From a checkpoint of a small mixture-of-experts model trained on Wikipedia: a softmax router.
Below are experts of layer 3 (counted from 0) of a mixture-of-experts language model. Rows are named router (the router's row for the expert), up (a neuron's input weights, with its number) and show model dimensions 0-223. Each number is 128 + 24 x the weight over its row's rms, rounded and kept within 0 to 255. Numbers have three digits each.
After each expert's rows: "mostly gets" lists some tokens that are sent to it at least half of the time. This comes from a sample of Wikipedia text that the model never trained on.

# expert 1
router:124155176110145119113135161143111139142126120155147144101097146164081137078073102134169092126179163100125130152114138133137124158138157084134162127094137176077153159134088095114160111133120169144122108156120111071151153142100116162125149151175122153090141155150117131139102140138121122115126128132137085119122075115155141145145097151120128085092173132158112091141126126117173076124116122115116135137138112122148114144159149132096090111114099122097163095147128138134100109128122115133175131126153166134133131184130145129139109085096117067137105155118088078105137128089095122149114124146131156143118098126111180148120099100069153124100148109140103146114127144140139103115148
up9:145155123138149120151126153159103168133124116125117137090156158128104144104141125098084113161131114162114165169124111118112148118134138170114113092146099140092147122129144123119148122145144158155100130149128120153144103154120106136139101067122130143139111143148133121106126103114105103136140118102130126164130058109113140114146113083092160118126085123090104139074110108130137147110164119115135141141135122118100117103124140125072161104150169081164140131110148183108104153153121148137117126100103118128121159094157109116133113139155153088090130138164117113089103107146170147112153132139102132126130118110100135119166109125082152162159090102152138131145171114139136114146139
up10:139146125163110095077111125124104099132102108113135111124126119139090140139108127149118123142101126122119104161144059094133116144152147158124202169088147102085148151147148131081122098077127131129107105135130103070124151125112109112144120138101113161107142125139135106130096114156157142173125132106119116125148141089100132168155110122113102097120078091138152137120133143117144162141138100135134159141174157115130089119138109112152089084139111140176138129186116129150149101102109149121166131168081134112113115113129113126122141117084098102133113153127120137143127114147144148166133161131123107135083134133141104110134161156129116127140101152145168152120124111136135095119136
mostly gets: "1", "2", "3", "0"

# expert 19
router:095146155099132128117126121105139141121113142129175146142126080131140138136150102104163134112137123161087149137167119122116094103161140097147109166158159103142110136104092147092182180129067162109175087095099150133123143095120101117130111169131126134116057108147145121128112149137135148123140155126112119141085123102113094129177139148146118127085155174111121127131139099133178130147099145154120142154106117137114131123119143156173136143133145093106099140143137126154157102123165083132082106138140123125156119116108153100164155144160137082125114171134099148109108101102106158124120140118148133134104121144104132089102121135133155109128120122112140136108144164118123135132116
up1:147129124148142150087133137121123187121111096122188111112158073118156107119079137100138111152119125104162143135120131121100119085138121159128135131114068088116116134139164166108138096152167127118106106114129142135121105133151084142112160106150173142127124135110130151109098112161117117095112125085163158117066127147133090136116161096115118114104172125103109119131142116121148159149136155137099148166114122138105112108173107122125136119118134132165140134140128108111154096138116106132151151136107121126140132121094129112124082121156160134116146133116165140136105156118109125120121141096131094122115091133137149095139089146148123133111161136124132156169157140092147136124147
up2:131149104135137090125120153110101171117107136116100094125164148168153150129125138168120157114121119126151128154135150164097139142088085139132163157110140102120113147142155157137121128144161121116153178184114136159125145121122109152143086126146148151099149155149121142115121148143088133106121121123128092124163127116108156117118131144105121148107085156109090124102146130140160120112096097138113191124107059119127114106163119146110084145146148136100140141199132156119134124146126108165146096140105096105145109148114123129144102133105192098109159082119119151150138074122124144134155135133133143136127121159163128109114091116130109121128078130135132142110165121092174101112161
mostly gets: " century", " ago", "present", "9", " recent", " era"

# expert 15
router:131156161142089114117163154150111137146109146135153084132122160076170121164135105129155100125127124179162157092103080212111102120133123140102119103131142121187035096144158142139122097146094104133104158132108137093105162134138131161174124129123138139126165134099133115137117120127148137098087084155159123110078157127115149104116118163112125152112155140086147147122144091177179147155161141108180137082122099147163164160133119135123149163151120170128117169130156159121127141118179152127111098116124137136150114131156098106116152145105093125102145148169108152169111142135098138120115117172151126140116138151169145086170121139169121150098143118159115093173101113122125133157143
up0:084123169139120105134129165127107129081153121133091132111119100129124102098172085118111132137150149142149150119098112100109137121172156079121147107155108159120117140153114166132102136155107127126101101115109119118098130131132112143137131112140110127114109158141148156152175121146127167072093104129119131168145130153146130084135132131124089163151141100090133120142139064105138088095133161157144167148141129111115095130146110120116120120151132143116122087151142144140100131145088119142157134115142128111154151146149116129173182123121151124101148144124149104124084135134149102116122157089090108116098124160114132150095114130122111147120151132076119140098150155072143129121130
up1:144142118091147088158128113163093125130147142132102161170105126100110120162156167133153104148129153105117125139116125130123109201158146139133143123150141047118164122103107109131133090116170081102092158181146134135129147118116119165162182159113122121118102173100098088126103141165107091126136124105137146133139101155138097119122126165115141128116145067097133133099105144132175136162130153159149166136111099151133161128106141135146120149132152084154123108125116129127135094110137098164165126142116110130130083116072140090118119072130154110123088148112157089086108157131112066111087081126146114143141151135107158142096118145157144087120124105146097114140132123133150101136151
mostly gets: " that", " he", " has", " which", " have", " who"

# expert 9
router:143132140147106114143163120089116134129134146128134134104130157078140134165156081122173150163151159181127138071140104143133140162163151124121127145095149110159103054087119144129116132141145108136152098099115180132102113141095125152098132199126156137088132129161140150097137121080142149150115116120154146110097147128102117123099144101096138130121098155166119132109142131102114132088136144107147115168126133123168150172125144138143108157118103084116145135086125107159162145118145129149113173112136130135125135152081125142118111168170135094139174127175155144099112137101151157145106108149097136124106103161174158130123083107090163113124093140118077103104110132138147110154136
up1:107076121144158094117150116131107185121109095139129109099102138142089095123131120145140122116159149145098091086113120139166127133160098116147115143133121157096079131099120140098172143097126115142159134116134129140108151146088120154089095166125143128103164111136100094161123173115080141143130122128113081140120182135129137116139090107116125109140135115120150105132159109151139143119150103160177176109123134153142124132135119143097155109085121114142147144139139135132169104101131129117111165082142136087148133118138107094109133119111138127138110111107098108119138135195150147092117140125148125156143161115138100145106126128125126171126120069153123125127153163127148106132112
up2:099119138144105102157143168137111127130111171133108121163148143136137115105124098146112111122135144137163158120123146105150120141090130183129136134147128101147106122119135156163147098126136137130133141139145116122122089122135105118125113115106113164171118117149143133122086142131101137170199106142171099120111137076092123127134170150114130133117133133129112134152133137103124173136146149115108141142127131135151155130119099128134128159116114092150221124149137144138155166128131145176070136090134127104122156110162137110140141119164114156096139147152162136117131135140127137086136126142090149119144145141125152150134119072076140144163120098129136148113158126146128113137122
mostly gets: " during", " in", " on", " began", " use", " wrote"

# expert 7
router:107124141120077105129134156116099112114128135108115105129114127188180120110143117111099149170113116090086168173113159119135142129140110153153122153112159103162071142126112142132140171082124131156122156167082118129096122084126106106122130124149114132078127128123087145135164127143141092116096143133155146139158115092118083128140124104114165140102157076123123142163104135156109090152094139152139092070104122105111092089144114083145173095124138128124142129125130150102142095106118121159153145106142143119139164117108079110065118114165176163112148156149119125142115140125137190126129101125078132135133139114108141142116154139111126145120165145119171121080151112137141118166148
up6:081097140140075085137115145128159119139151165104128120126096139191125145114108121115149147155164081163135102119112163116150137138118159087147133194110158145147133112144099105140107131105110111141132173115093121129119134120079112104128149111121112124139172130106145103125135155137148110157100119087170093146107137154159150137141103115149192143153149148131142141111137137132100124148127145128123109133125131132133135090108121076138127103169170172145168145155115070123123122141098148113136182102126093154136149152098172098126138117143159117123059120131086157141158149160161144088111161166139130159086129093139130120143078123146174115074138132127137144107159108130092105128131
up7:106146121089183130142122161142149114150103156161146169137146126141141116118159086122151132147191149114144102142118149128130084108169127156123078122120145111122098127115167112092145149122088127125144135155109112146160125145179112122131154098122133154107073099100072126125161155150136133112123154128118104106158130135093133113104130118127128169128126119161128175123095148116148139147191135133061147133135153118097133177108139164148116125097126101128134146100127167093148088123111175103133138123130102180119128113125117131148162127119127142102104137114111085090072124158130113130133071140158133128114107110143160159112107162081133144128166095154110080156142086117160159105106
mostly gets: " called", " named", " his", " became", "born", " her"

# expert 8
router:152153115145130116100118103095154131124108141126099100157138150114151145119133143129144115131192123132119111124167116130111098124133126099143120087156088123120058142115135109125118134108129119148129116121136144146058096142128120063143098112143122145096091125137118138125166099133169081136121143142079139112160148099132119162147122119162120149156118158173131139125137196176134143076120132181150105125149138104143108123085094117127145160140109138157147136130084149096118160130115147108140115168119109159115099120173120122091134098155154118130100156142139163140100151140105129122107126137122107122155128090164128073136116118119144091133149090139184130078130096200129093103116
up1:112082136113104148159155121107162154160117130140146115146156136128140144140107105083098155152105097129136123105140112104148097149141141156148152164127119141154100133138115147173144118123105135138104098116118101110141142132125138167122108113171178113102115142146123108128126108143118153114171156160154108131127115128098134175154118100131110158172095118169101164116174116114147141114101129142119114152154176134121138155141145130138110089129116147142067093161159075095143133107117105117090099152157111127108130133128092139151129128087129150138122160137095122140119127085127129163130094106147145151184105168118160135106090105131142122138100128110141160085108126105159131106138
up2:127098148170070119107104133132160119112095116114091099166102149116093114145118107077126153127126146127080092112125151085144104141143144153103140144116157152095094116150106117100164126097143158146154151159102113095105151084123128106104153140108137136170136109105091101136127112191117138106104116117125127151137102127133133097110061099122098144108134151135113118090147136159150104106116096150106135192133106154165134135103116164113140077129159165180136165085120133152061149155143162083147158124072142100125150161131116151157094150118146099127118140094107110134134102116144135134093096143138155147174096115165157132115103092132160130133116124081147136153102080098134112104131
mostly gets: " been", " was", " are", " were", " became", " is"

# expert 18
router:112139125115142128174117123149128122154117147120151136146126142126134127120137123100133144120079110124112167132151123138137131094113128133116150100106182147109138124132112097134140118142115180152121116095159116122115144104086147108132140115152116147129138109110162145141158135147130150119139081104085121117121102168115154141168112132138161158158122118072101098122138167084120143151106109153096078117133137098136129154133169163146122111106153111135122143150169130139151085125108145121171156167108095082120121157123150130120157099080110152140161133102119121181117105168126124142158091116132132148115116129117127123163100158133182123157151184084127122123098119110115129092164
up1:137165121110152106104123145111146100116115126088120127127102126080106121136075125113112166109131159152120145116145133154126106142097147150085119130098115108165135120135098112128147109110156169131115171117081122151092118104106111127142108109153157137127124094080100173196131169148133158068115082148174119148148161158131127102135160099130159121179115173142119102114121122138123157122152096129128152098103145134135153146135153127112114138139087096132121157148132146072161112128123118126188105111125137115180149154126126132150115121125127146135110146110099049113117128121153132122081175106116134065107133148146134158112104144096107098148155110149119087115122115135145132122136
up2:131107096130120145109146149136102094104129116157126111112117163131147078139146137174150161080135103082084130161115114122147129111171128118144128152127143114131148114089098180137154132113121140101153101113126110153129175117110111131088124113137124144141117117118108103119137131102118174110131153143160156114101143113109104109131105136138095147126084105149143100134119161133158164159118180144136138132129105133162126117177152071128123105100143075107095163106167143166135099112130129149127121124107109111104103110112104118111164112093109105143104101125146148113102139141159136126110119155128116174116149159156110158154123121153086120138101142109109124141164148112106120133117
mostly gets: "-", "/", "–", "_", " -", " $"

# expert 17
router:135123134091131103121115137117107154111121131121119150113137140160099161117102096125141131116104101100130081115094155127135125099128138141163130166129101113082110140099175172115096138103125121132076136145118102119105122116113141113160183114157146148170145094100140092136148122147113130138127138131168124106152127151134175144088147116104102144129142139121113131100138106136060106131116135101152130153132121132087140137144114096119138103141106126135169051149141166100155076144125107154126187124156129119102153108133108150119127131167129172166150109148149139169118122128151129093139125098120111095062071094143101131177128120133106144150123138162121120160132122114141119114143
up9:105148133188107082139141159165129125102097157128133096139115136118167181119115147095161138135119099135121163175172182167121095101132114180129105074105131124107099160141135112143135146089126129125098124155071130145151117117145083131131127161150141168141152133103130115122111109115127117135145109160128180147172167094151151151104098125114137144116137108140060165156135080085115117151129128120125158146146144187118140184120135160132131148119148097161134083146120127108151109157136112155139169058137117114112107128145128140114160145138126126098136104163106122148103113148141154131171131138143134125151090115100146142103124144137115117111116131155129158116120145132143112136117
up10:132097118137172136131118134117111161142162124091103101143122132145160139121140151120196088123168161132143116110111129132158110161152081137161116146123115161086131130124129110121141160136095144115129203131163121121077156086126122049159083134104117143119127134108150088161069118099132155123165162159144135114117172168157140155130150125160084136124100118116179154168150156170116159120134170110126095107126126135155127142146119104092153105075094094070157075088107130117148140094151107097155124156131129117150145124136115120161171089104139122175128136150089141148123146139114116129109128104117104136127120158116154134183147122165147134118101148097094152135146170110094113145099
mostly gets: " —;", " –;", " −", " x", "%;", " +"

# expert 13
router:127135113147123118119127110146145069097148100105179148166113120099131139138114197175096137125157127123105123119142104122136138154127088086147131111134139070128169132114099127126108121138141156157159105129123101124128170134154159158110148137094117061127174124129119109137115136107131119144170091139123116152122126158128154123134132138153155088149107128152150143194154138094157145136122088102119124164068140159175101111145119134146158117151151197147108115087142110139143133141154102140109124141154115179132120136090150118132152185148133097164153145095114119100127135118093105127154087109100106153111169121103126112135122130140124135115101080159130149128135155145107175122093
up1:143169123093142145142104129143101096132097120105081124111128161125105094103159106118077139151127127151133117167138113135139125156144097150114105143135111101157099126076100113138141149160141136142120115120128098153108118090154093162131153088166116160133167100111091107093144107119117121113141131135096124142120116072116119182167140097187111122142084146131118115113137132120123109124121158069063135135136124145156154159144074107126138158086131144110115139110119106125106153129157076122109149114103116120113178146123138082143150149102122132087137152119140155140154102130143121122115135133124145106112151111107171115102122135147078130116168114142105147088110107151158155125126
up2:124095134089169098114098201110108122081146170132148108182130120101110158152131126166106125140131139142166125126120115145108129119135130141106086126137104083123133133117147175111118120123133109133174138118111130125099085154146124162162141152142121124107154125154150090146127126104100141148145119115127139169123138133095164140110094119142139103125109135115125108128128142114152143140067079122119175143095165117138146125165127134147163155131152163128098087137125086109143129134156125182127143145130102130109188107069158178107127085082119117111132101122116117113115135170113128130161136094117114137169111139130115124078150127109127134131100125127167139161125083158151097126132
mostly gets: " Brown", "son", " Blue", "ston", "wick", " Love"

# expert 12
router:136085102087168179137154170132133109079125078123096162150092139121075121104151115125117131146104084152106144122121138078141142115098143139125110128139128163127105120073127133168149154147146118105164134113150121149076126109113122119134143101151180157136125161115154120160146178103100106128197137091114124128128179086172082103102142106146118143091121119133107123103117158107104110094161121141104156132154118118157129096135154127115108088114146115093119108120128067062137132146141129130116141112103139091128128103115153145146117082127113143126090123104150184116150136121136121097144163117174152129141118132137140161131126136109099105117125157136123113146118180139135178144115
up2:128134111160159172174107112152155136133130096092121110116114139149142133132087148121106123138090121102130117135184127096096124144178088153110174075172115110152141163143121126118081123145123134093137128144075096105123085102134181108142105113137092140117115126155112102105131115122095143090133112072131134139135175162112113098089162170089117104112140093124110118087108121113092100093117199174133091111139113120127110142116126133166109120150109135144101106095136132102122103090131133110182094096122155126139114089120107180151150072170102142136136138144127116162160109128082123107088107121109081142104110130104108146145110123114160150139141164131127144124090135150126123176106
up3:161151135160135109116196156143106175169119122135150100134099150143126142093135113118133129122112095158112155117088134084125150127149159127101138091132180122140152127101134142101099121119145083140119129132114119114088118139082126065183136156134131152137106095140121134164123144148104123164120136136155110152130114105124155136187116154138143116096142106120116095112114123146123108140088142129108132111125137109154103173109140138142117100107125142109131102161121114095126115100122124115148137156104161099149132135109126115107090108152106136106124099159154156138150111142086119137142160135153121104151115101077152146129162156134121186122129121119132129171132102146154091125140
mostly gets: " political", "Personal", " social", " politician", " professional", " Goals"

# expert 23
router:110106144088109153138173121103134142103160115133124084114112126116119122143133151111188139189104045187129095100088118133111141090134138144087122114127185147112131114116147109156141096165138126065156110105131112141125133177129122117131148112093090142126146186106132169138119104115145120102098097134075132109132124139147128159123113121096157135126117075152166118130079134099106106121134087116127146093142140091120185100120155123166148151079113106173135109101118125120178133157155114092128153093082172148122121144125103143158131126163095131160151133124087131145121121128111138122111167157147179133134140149095119144120163158192117117072124155119136136120135113143097110122125
up1:162127110089148117082138099072127091085113169125123169115129101124150156105124074122139165153174121118124139164097114156125140087136152114114113104109164101146149129141125095107117196060114149128142140108099114146192135125143123087171130138114180121092138127097129126148078115139115123088143133109127102141132132089143118150141152100103141109108123155112119109141098111083164128121169162111175142100106154123116131146132115122157139138122123118107138118098104126136130147171111126145086169117107156135123126105129118129127139117098113122189158121170129147106127113145115129149124133085142162111132129094101141172101121125162108123185128108157168173157147152112136109139128
up2:086128104149124119106143160173140095158101121115126124104130127118118182123127115135127118152119093101120090154121137091151107126117138078112131094124148130119134131151109074193132109134107162094176117094114115144133102099118127090109122096114091113102135142131155153133097169116136146094148116170113142139173082134159167118106150110130151140112140126125137166126149122188119104151085114126144125124130130168149159091125119113142098155115118130084126134139111139136116117125149086084145144120120147133176151147099088133125123122175120148160120162101084147128149121149147123109133112142107160162141149121138114113137118132120126121068109162113163151158158108098131124160151
mostly gets: " team", " film", " album", " game", " club", " government"

# expert 21
router:133077107144152152173128165179116119138126088092119124090177111160131134134140161122113108126163097144129107123111100165061102126108162113171131142138121126185158126160115134094152145120111152121126135102140155181106119122119132128146108094124105102158119158157067129105159083105161100104120100156102111086152107140100159110108148112149134092146119115106163115092122143187148157155111122127164165098169122150167107091108104120128101166106162146106118120152122118095123153119133116138139151124098146157118125132079115114070128153126058155151116130129114103150156141130149116106172168098177139126153138112153102109108131084162154108150102117117133163179111097145085119117117
up1:148129137144103116121175114141133146149133101124094146149167127097127171161138130129109122127158135123182130103131093140128160094109087109110125155094128178161126129173138085109100135130122136108157128127146119149174120137175108120179115159123138100103123118141137124122148090108130104104094104139092154115110162169075118106171156151112126163098139114106104124121118123098141145155129113155112181106135146125147074132134155139153157138140064114149096070128106114121098135132161097092122185140125150125130133123122161172127130135118081196131152194136129111136117079124157159107153112162134152159108124157113172156134100158126090122113141135145177087145119118100156123131136
up2:126133111119132121144153104150144118119089132139114114165134158116150164121122116114075135141114116150144106114124115111120152135092093133147121151137113125084113104184092077097138117142099102163129132125110115115127160145129146147139146143101114150101157121084167161178127137116109149120141120149127072077150137112133121145109150178137138129158094126114121124116116085121134102181148150167157148138086090125120132133138139090118106135137153100151111127151134137106109146123142121154108138168128103122144160170089097142100164139086129131163162095131106156104146104165180109125159143118153155104131111121123101138129140158125158107078138111145133172136170161145153133079110
mostly gets: " p", " b", " c", " g", " sc", " h"

# expert 10
router:111140126118113110101105113132127123123131142108068120101149142151136126070138175136117116125179132155142131138169112146138159149145117137127129140133097127135092119146141115097154119101141124128180107159151145167167164124113092126129132125113092137123123120139144163109146127140153124169144133122164136129120083067125150114112114153148106170110125133123120129129098103118152125136137160100093131137136128127177092126111169117105109158168125128170113129115123113131098174151168127101131105123086148102114118154130176122176088170070170131092111095098117112172107123138127136175153144117114155178128089155152124131140124118122120116091126140137106122190116124058114084120097
up10:097133105131135129102165171122138136083155146093127156055103170116119133140073131129124152139127134143171113165079169165140148144123096153115131158107127097105100146143162128111105159111135094143111135113113106105134140114116090139092131122124167119116146132097107090135119106132092159103163103123164095158081101131153151126099138133165131091129143118161130088110171089148158063089140121122142156136118122082157170142132105103159126172116129120120144171188113147163111118110132146124117167125104145121167114135131132128086094126094147150117070115137101120156150182130132102138142130154145104139141127147120167133128111082140140131128114129153130141179161156162155114151131
up11:146147136172165205153145121096135091121144127094134146132129123124095148101063152130100100145138126134120166116132121137133162145149123149136138144137105144155088110133143136132108096144138143140106145108110141145109099100111173087146141118111127160107167112153126094126132138085062153123119120127128121112157107168147141132119122135150134128122130145135105131102123144161140164132145139154104146131144150111144107115096123140138158116155127142154113147072121133153108138139139096131152091135145146133142122136129124105190135145127190141132098155156165091097151130143121135157156139130128104128097090124129143099139123114131139155125131162106172082108149142147150146160111
mostly gets: " and", " or", " &", " but", " of", " than"

# expert 5
router:148120106165124120132114138165126097137095122125124122135116102115148116120104139144097125081133179116110128143163142121117175118115078150114091141078123098140162139182120122144107163111140105146131134113122135140119178088120121112130091127081109085154118109139069123124124110119173150179151173126130113152174129160087131132124151129141099092051131137131125149135103137138105102113166123175162115121132107126095141158179083137086124101170206182116101066181138140147144099120115147110081128082151094120142148100136153111126126122118124141122097089112138118102174097122144139134158085123128096121118163127161157159148162139107130132137148080122158120163169152142137150140127
up9:133155149157165116189124115120090099146124153133116143142125170144107121125116138123124093123142139107117123145167119161095140115133118120181146152134129091121100154137151116149066123130132182130140117123100143148115139157107121147162125145080111100153091099118126135113137153153141107152157111114125107149124124146103115078087116113107122056132157178160114122146097162120167126112113085130106157138159088134127118138132153120100123113120144146126123107144104130134116151171140133108109140104112132135147150143125086123099130139152100109157125069142149161116154120090174129086124134114128112121146145119119163148145148142136165098086127142108129125114134120114155140152133
up10:138093139124188123117136118158130118118132115088082118097089129117134103110127177137161090167145103123117123144161115109100127096141119159102102181096133146128089158157129151108087150129142114160139100119128109133121117165136130123105177149109095137141139125134149106103105145179114124114131128157134112084132163129147140123135127121087137164122120083074104160134138160103136120138118133094144120134091104141185096126164091119120139146143132120138121092102134108099131111107142165115165118136083086107113149149130136149109128120144123150152140127155146138075168134140107120164181099081117132114163096070140135148123123115111121113098151155156161111123108150098154098138133
mostly gets: " H", " B", " T", " R", " P", " S"

# expert 4
router:130115101135192166150124155141150070163130119127095100122117184143106136144089086120116134160122153098126166139098093119102084127121149138136166106159094159129150094133173127160114102112107129108151159176126117128144197153109139108143105114110148125130136083109148142107134148120138114082138148094185113102120079166141103073142125134145114118149116119107140114102125136142119106075109123145158113145117151136173111136128105124089146165088175120157134163119056122126113071111100159103122132114112086098122127142129121130099097121113094102116120131128138101126126129148145130138107127117145136121157118101105116143104152108110142142163098172126149139117141156128129139151108
up2:148130108125136123155169124103169141131101151115134136141098120110143117141121129138146117141151181122118105124091129145103133134116140133137107086168093093130074097151153150166129109120118095118107122149115133128106146123115090159125086138158146127139118136105089138159112136151113110123118123107137098150135100164133104138148150136130119139109122134155119139071185097081148112113114177099145093095122136128127128092174146111138110095131109111152144144114119125102115155135103151085120117163102123139132133128138144102159120153114155143155097137127115151192126070132151153192136095147155120168103102097114106113140170126106168105137168134146149114111130125148148149105126
up3:124100071098124181091107106097129114129117113158123167106109116128127132138096108139141120149103160112098124128120131121109084173139118138125109149131106088136137147107087145193079137110129112106118127154123096134102181106174107161168129126160144124124162118091148126086112124131087112094131097082135114119124084085133163115064146151118098101152122109127145107129113143138114117118148097120142115125146141155091117155126114121167143137114090135147070174091114128094078135129144107148140132166127085128126171179128143139134117133124127130122112127145131137125122103140144111131136167141086147151147130124185185136122142159154129117134156112139178116138129119124139132155107
mostly gets: " pre", " en", " un", " ad", " dis", " con"

# expert 0
router:146139111099122105129154120120129153099133134149151188108112117117106109144098132127118130118112126108165175118101141100097114162110143111094104149107133145126132144116151095137137118097079104108107124174175136160141102142129135143159165103130106134083138150130149110146123139112152141121129107119126134136122122153114089135168132152117155151132127174144099138153153139110126153119144116088135137138132167087112145161153144125082119156154133135111137153123163201137148126138122092157093090088132110167130116086105142142052142151117094153160108132131139127114123120113115099107094117140148120087155176113111125129130132122132077138102137130114147152129123119088119135120134
up0:094142176138053134140117126133096107135102156135175173154111104100142120116114121123115152131119101118130118124125134129170104196176085127147137118119155182114166152132133096125115136074104104128151107149128162181135152147097159123140114145136146184120094087073113130140090112096075145112127106087118124105131122112146110120138137097140152119142082149111157129119139103123133158106139130131103138154150138132155133117107148157174167175154110147134133144124138161139107156132125124120172148109145120116153129106134101123148175124122094126143107124170118126111133091096168161133107115164115164152124153170137136146128157103106148089151137112089127133143164154125107125140103
up1:099138122144124106166170156150170122122084127134155137152174121179158128114151092161080112155102134100158110076111129131123107130140093135072145108182122127192118134147130154090070107134163142119101122123137145107114074125123144097131102149149176157121142116141141075140150147149125121142168129137129157114134136123163139144093099127117137098105095134126132125126134101178097114133140100097098111122115119124130128126090163111142135116116104112140106150152129162097170152132131133144150155095134117131136143154123138116129108134120119143155133136139136137100089137137197077110098145108117130131121117111127155150127112155134162090125152128147132129146105138158110126115125
mostly gets: "\n", " \"", "===", "====", " '", "=="

# expert 22
router:105127140105105133172128132088169141105106140163158125095137095104105120113111127152105113160117156159150096121154106115143154132169129140123130140115147109112124095142121147129090091152126128147126121122130166127146105136165131154106136126121105091135100094149135132130083102136113147144103137160116159162139147109117138130135134149095136104126135111107111143167142111082151136122140148101141127094127140119181141127155088111168136153175135143168072123135151108142119142148108097115151098126132122077124168106135140167155135160082158070063114111142124101099174146158166162143092105188095097133128113120147100173137178115152101146132185100108106097129133122129119117110131
up1:143118113131117146161142099137113116139171137143095099123166153132117114137151104057155070144091152128123158099111135122145143101144171162139091114107100165144101152157145112113129119161129124130162126151089133110117132131126147137133190119153124131108103088115115182124116111103133128140093083130079129145121093134140168106126132133085126084111066133103182122177146157125148117119159142154126118096140122131115137129115131125143156139165104118102122107137138161127110105127109112075133127108147091124141162074143183130089119156121113136165116123117108134158092130158176112125077123106137164132090136108163147111127134153124173135138146109154133098128115132068117141102099
up2:142150149119170114146129098117126161139139101146111145164137154101140129070087140115113158135104162187139146107117130160092163129122103145115126100091116142128094146108126164143141111117112124104167144164101127151137084099127114179135147111165172163156136133119147140102144132145132088152096154144160123117110166149134159161117108106126130139139134147111132142115121144126126117053133111147130144126120129133133107124139134109076138120087142100158101118118142128153144111133105151151105108120105083095140165183092104137126137126120128114125173152091135114158097094132121156107138126138101112076131108104175148168153157110148135121116125127075102152155119099123148121107159
mostly gets: ",", "),", " between", " including", "\",", " include"

# expert 6
router:130151121123140094098108115116127165125130120168132079140133115165118134136122142109138165157095147106113074113206137132127142094148079153117163103120078152148089158140108114093117134119137082112090156129161105154123129140146131121157162131120092152111138145124131102101122166159092162150114141109142119139061129140113103102086139130156113109164137136146151120103145149108162191149127130182103141153139110167094121059116111163134091142131096169089107143148142100151103158145127130118136089161125142154126121142153140115094121097105082133117094101143139172106124143140126112127108148176128131139116062146114146124096143138141124136117121142126111184096157133134107123142101
up9:166163138129121089139134170128143123156153122178141145129131123102114110176137138112145115066096137119108157148160124146099123092154109124094130079144140106119136110159152087097134125115147099122104138126141102157137143114111130104103133146137140139122119162102136096158120111109157102106134109078130101131131157127128119152123096103097114121109109091136097133076070120142112162116126116132096121150067147144111111139121099121144112109087142176111086126116172108127099124166127139142128134117121110098153150160141105131173164134097103124140101137181136139161144151079131136128108110128142103112141134127165127090129139142137126154102137108120132114110132110132135130129096
up10:066160136133121087089084104132133109125104127141133127134139154123155127151142116130090135151131151141127112107129077137138125077119167085151162146138155158152118127100083085149122115088131141090103110114147110221103104089154130172168114107119155129145147142125116144109155088182129130157165161133168150149142129126125151100101096105128197163151118170143153138127174080090137116119081112092139176140111083156122170098134119144127124117137158116127117100152158142158131121110113116155131160139132108117110161138130123089094097129157128120142126134146128128137126089147119138148116110099131154140162118134132178144127130132177126135191132132114148150096112157132164088119132
mostly gets: "|", " |", ");", ";", "|---|---|---|", " ;"

# expert 16
router:146126124165098175111112111122115120132150138099126162140119119152170136141123132130105128104141142107136140147126153139145120140143160084135100135091102116054154150149114126143151181112127122141081171131099108085141120124130122109099132136130136087138166138142124095118145104128093140126162165167103135147130156127130131117112160127113112114103096132131106108137125096135097133148125122076129144069105135134106137141106123119160098102137120181178132116161130123113162115093115132172128165170143127118137093154162124145155118156123129145071118138123133150158154095101154119135166101133096121127141131117112111113118070125149104090100135148106100110140105127154146139122122
up2:135151163139127121147149145107143108110116148197112123129124133130109163132129182138115111174162086124124071184147185111175128116173109172140140129140102151115137154172138144138109117093116143112155075126152157170171137130142153150142127132098108149130116138104153093136147121117136171119116125165092139096108116095111098185147144173120137149131104112119178179123109156163114142111153119123155168119132140130147128141127113094130130091077105121142118110135149121104161105105140091106170111180100094108107093130124138136127090117177111091148135123127149120132109146118132114139117088109091141139141161098109165112124134101176141091147195101113175101151099091115120109156136
up3:151142124143128131120100097088109120073126159097137161134139094132151132059127100091129106085138124105106137145142164153120169114149114136113126133137114120121155110108139153143138169156146191167111133104132144093127148142156079143162158114081131114149119126126124097146124104154132094156104133161166129115115100148179091123115148167089093116112125152137136139105102128116108133129100110174167155143128113093162121166092126118061132110096142122162141133137074185120097154148143105149157102139132121109114139139138088136128136156109121140133145089132099158134085154109164112127132122121104121113147120129179126129134097106135158137130138146145114126150155111145133168120116
mostly gets: " John", " George", " David", " Michael", " William", " James"

# expert 14
router:108162173143098141128116109132134164163145122127078156116167178157082119118136135142101089102091094153103142118114096136154111131130102136138158091164121124153116096075110103122148123166134161097115128144141151116131165135125122162145082119124179107113140108101146149108150052134193082110126124097109146149158130131139160140134106132114104091152122120108122095126114114142150120094150134102138095120126137128142095109137139132116144148115132097113078136087119166141080179111118109104177161130109110122097182168137103092079115114092116127154153119147145113106126124091123131089157096088166096118116120100142106146136141138122148118119163115134086111112184122158151142133126
up9:190083186101114101146137173160094151151135104146126136152125125158110092108098111130167097125114155118163150096113111116125122110110127122114178119137139097108091135134094106190075081123098131165141078124100127127133085107118147112135131110135106130084130124164111104117120110159134141116127136118149092126119138116110116121149112107103118080136139106122173158144139124117126153117156161155121095109135127151120151116144138133112157145156084148121145138127129142135155115145101102092162129114120111138085174142120156130095136100124168077140151143167113132117110144103155105133145147128118141138158113110193107124154107092122096146132103100122115127147154170151170146116129
up10:080171134144134125095127088094110174174147097156124166127117092143097113150139132152114109135146072174144132102177107131154110160123151140125108142167103145160123099115152106117120159163116142145103139110127135131123120116151140164087120116123115135140078148114116159152137136167096095129131137144138090141173129145098147092156169130121136109147106118161103142156127128133099166115127106111108144156112186118113121119143153137155184119116144121119134095120096181141128158136099084132112112126101141088136139095133101099125155105127111110079129125110101180095144121179072152092135140166119121097145151144198135127160139103158104120128179141122125136104138150138122128125106
mostly gets: " their", " two", " its", " many", " other", " one"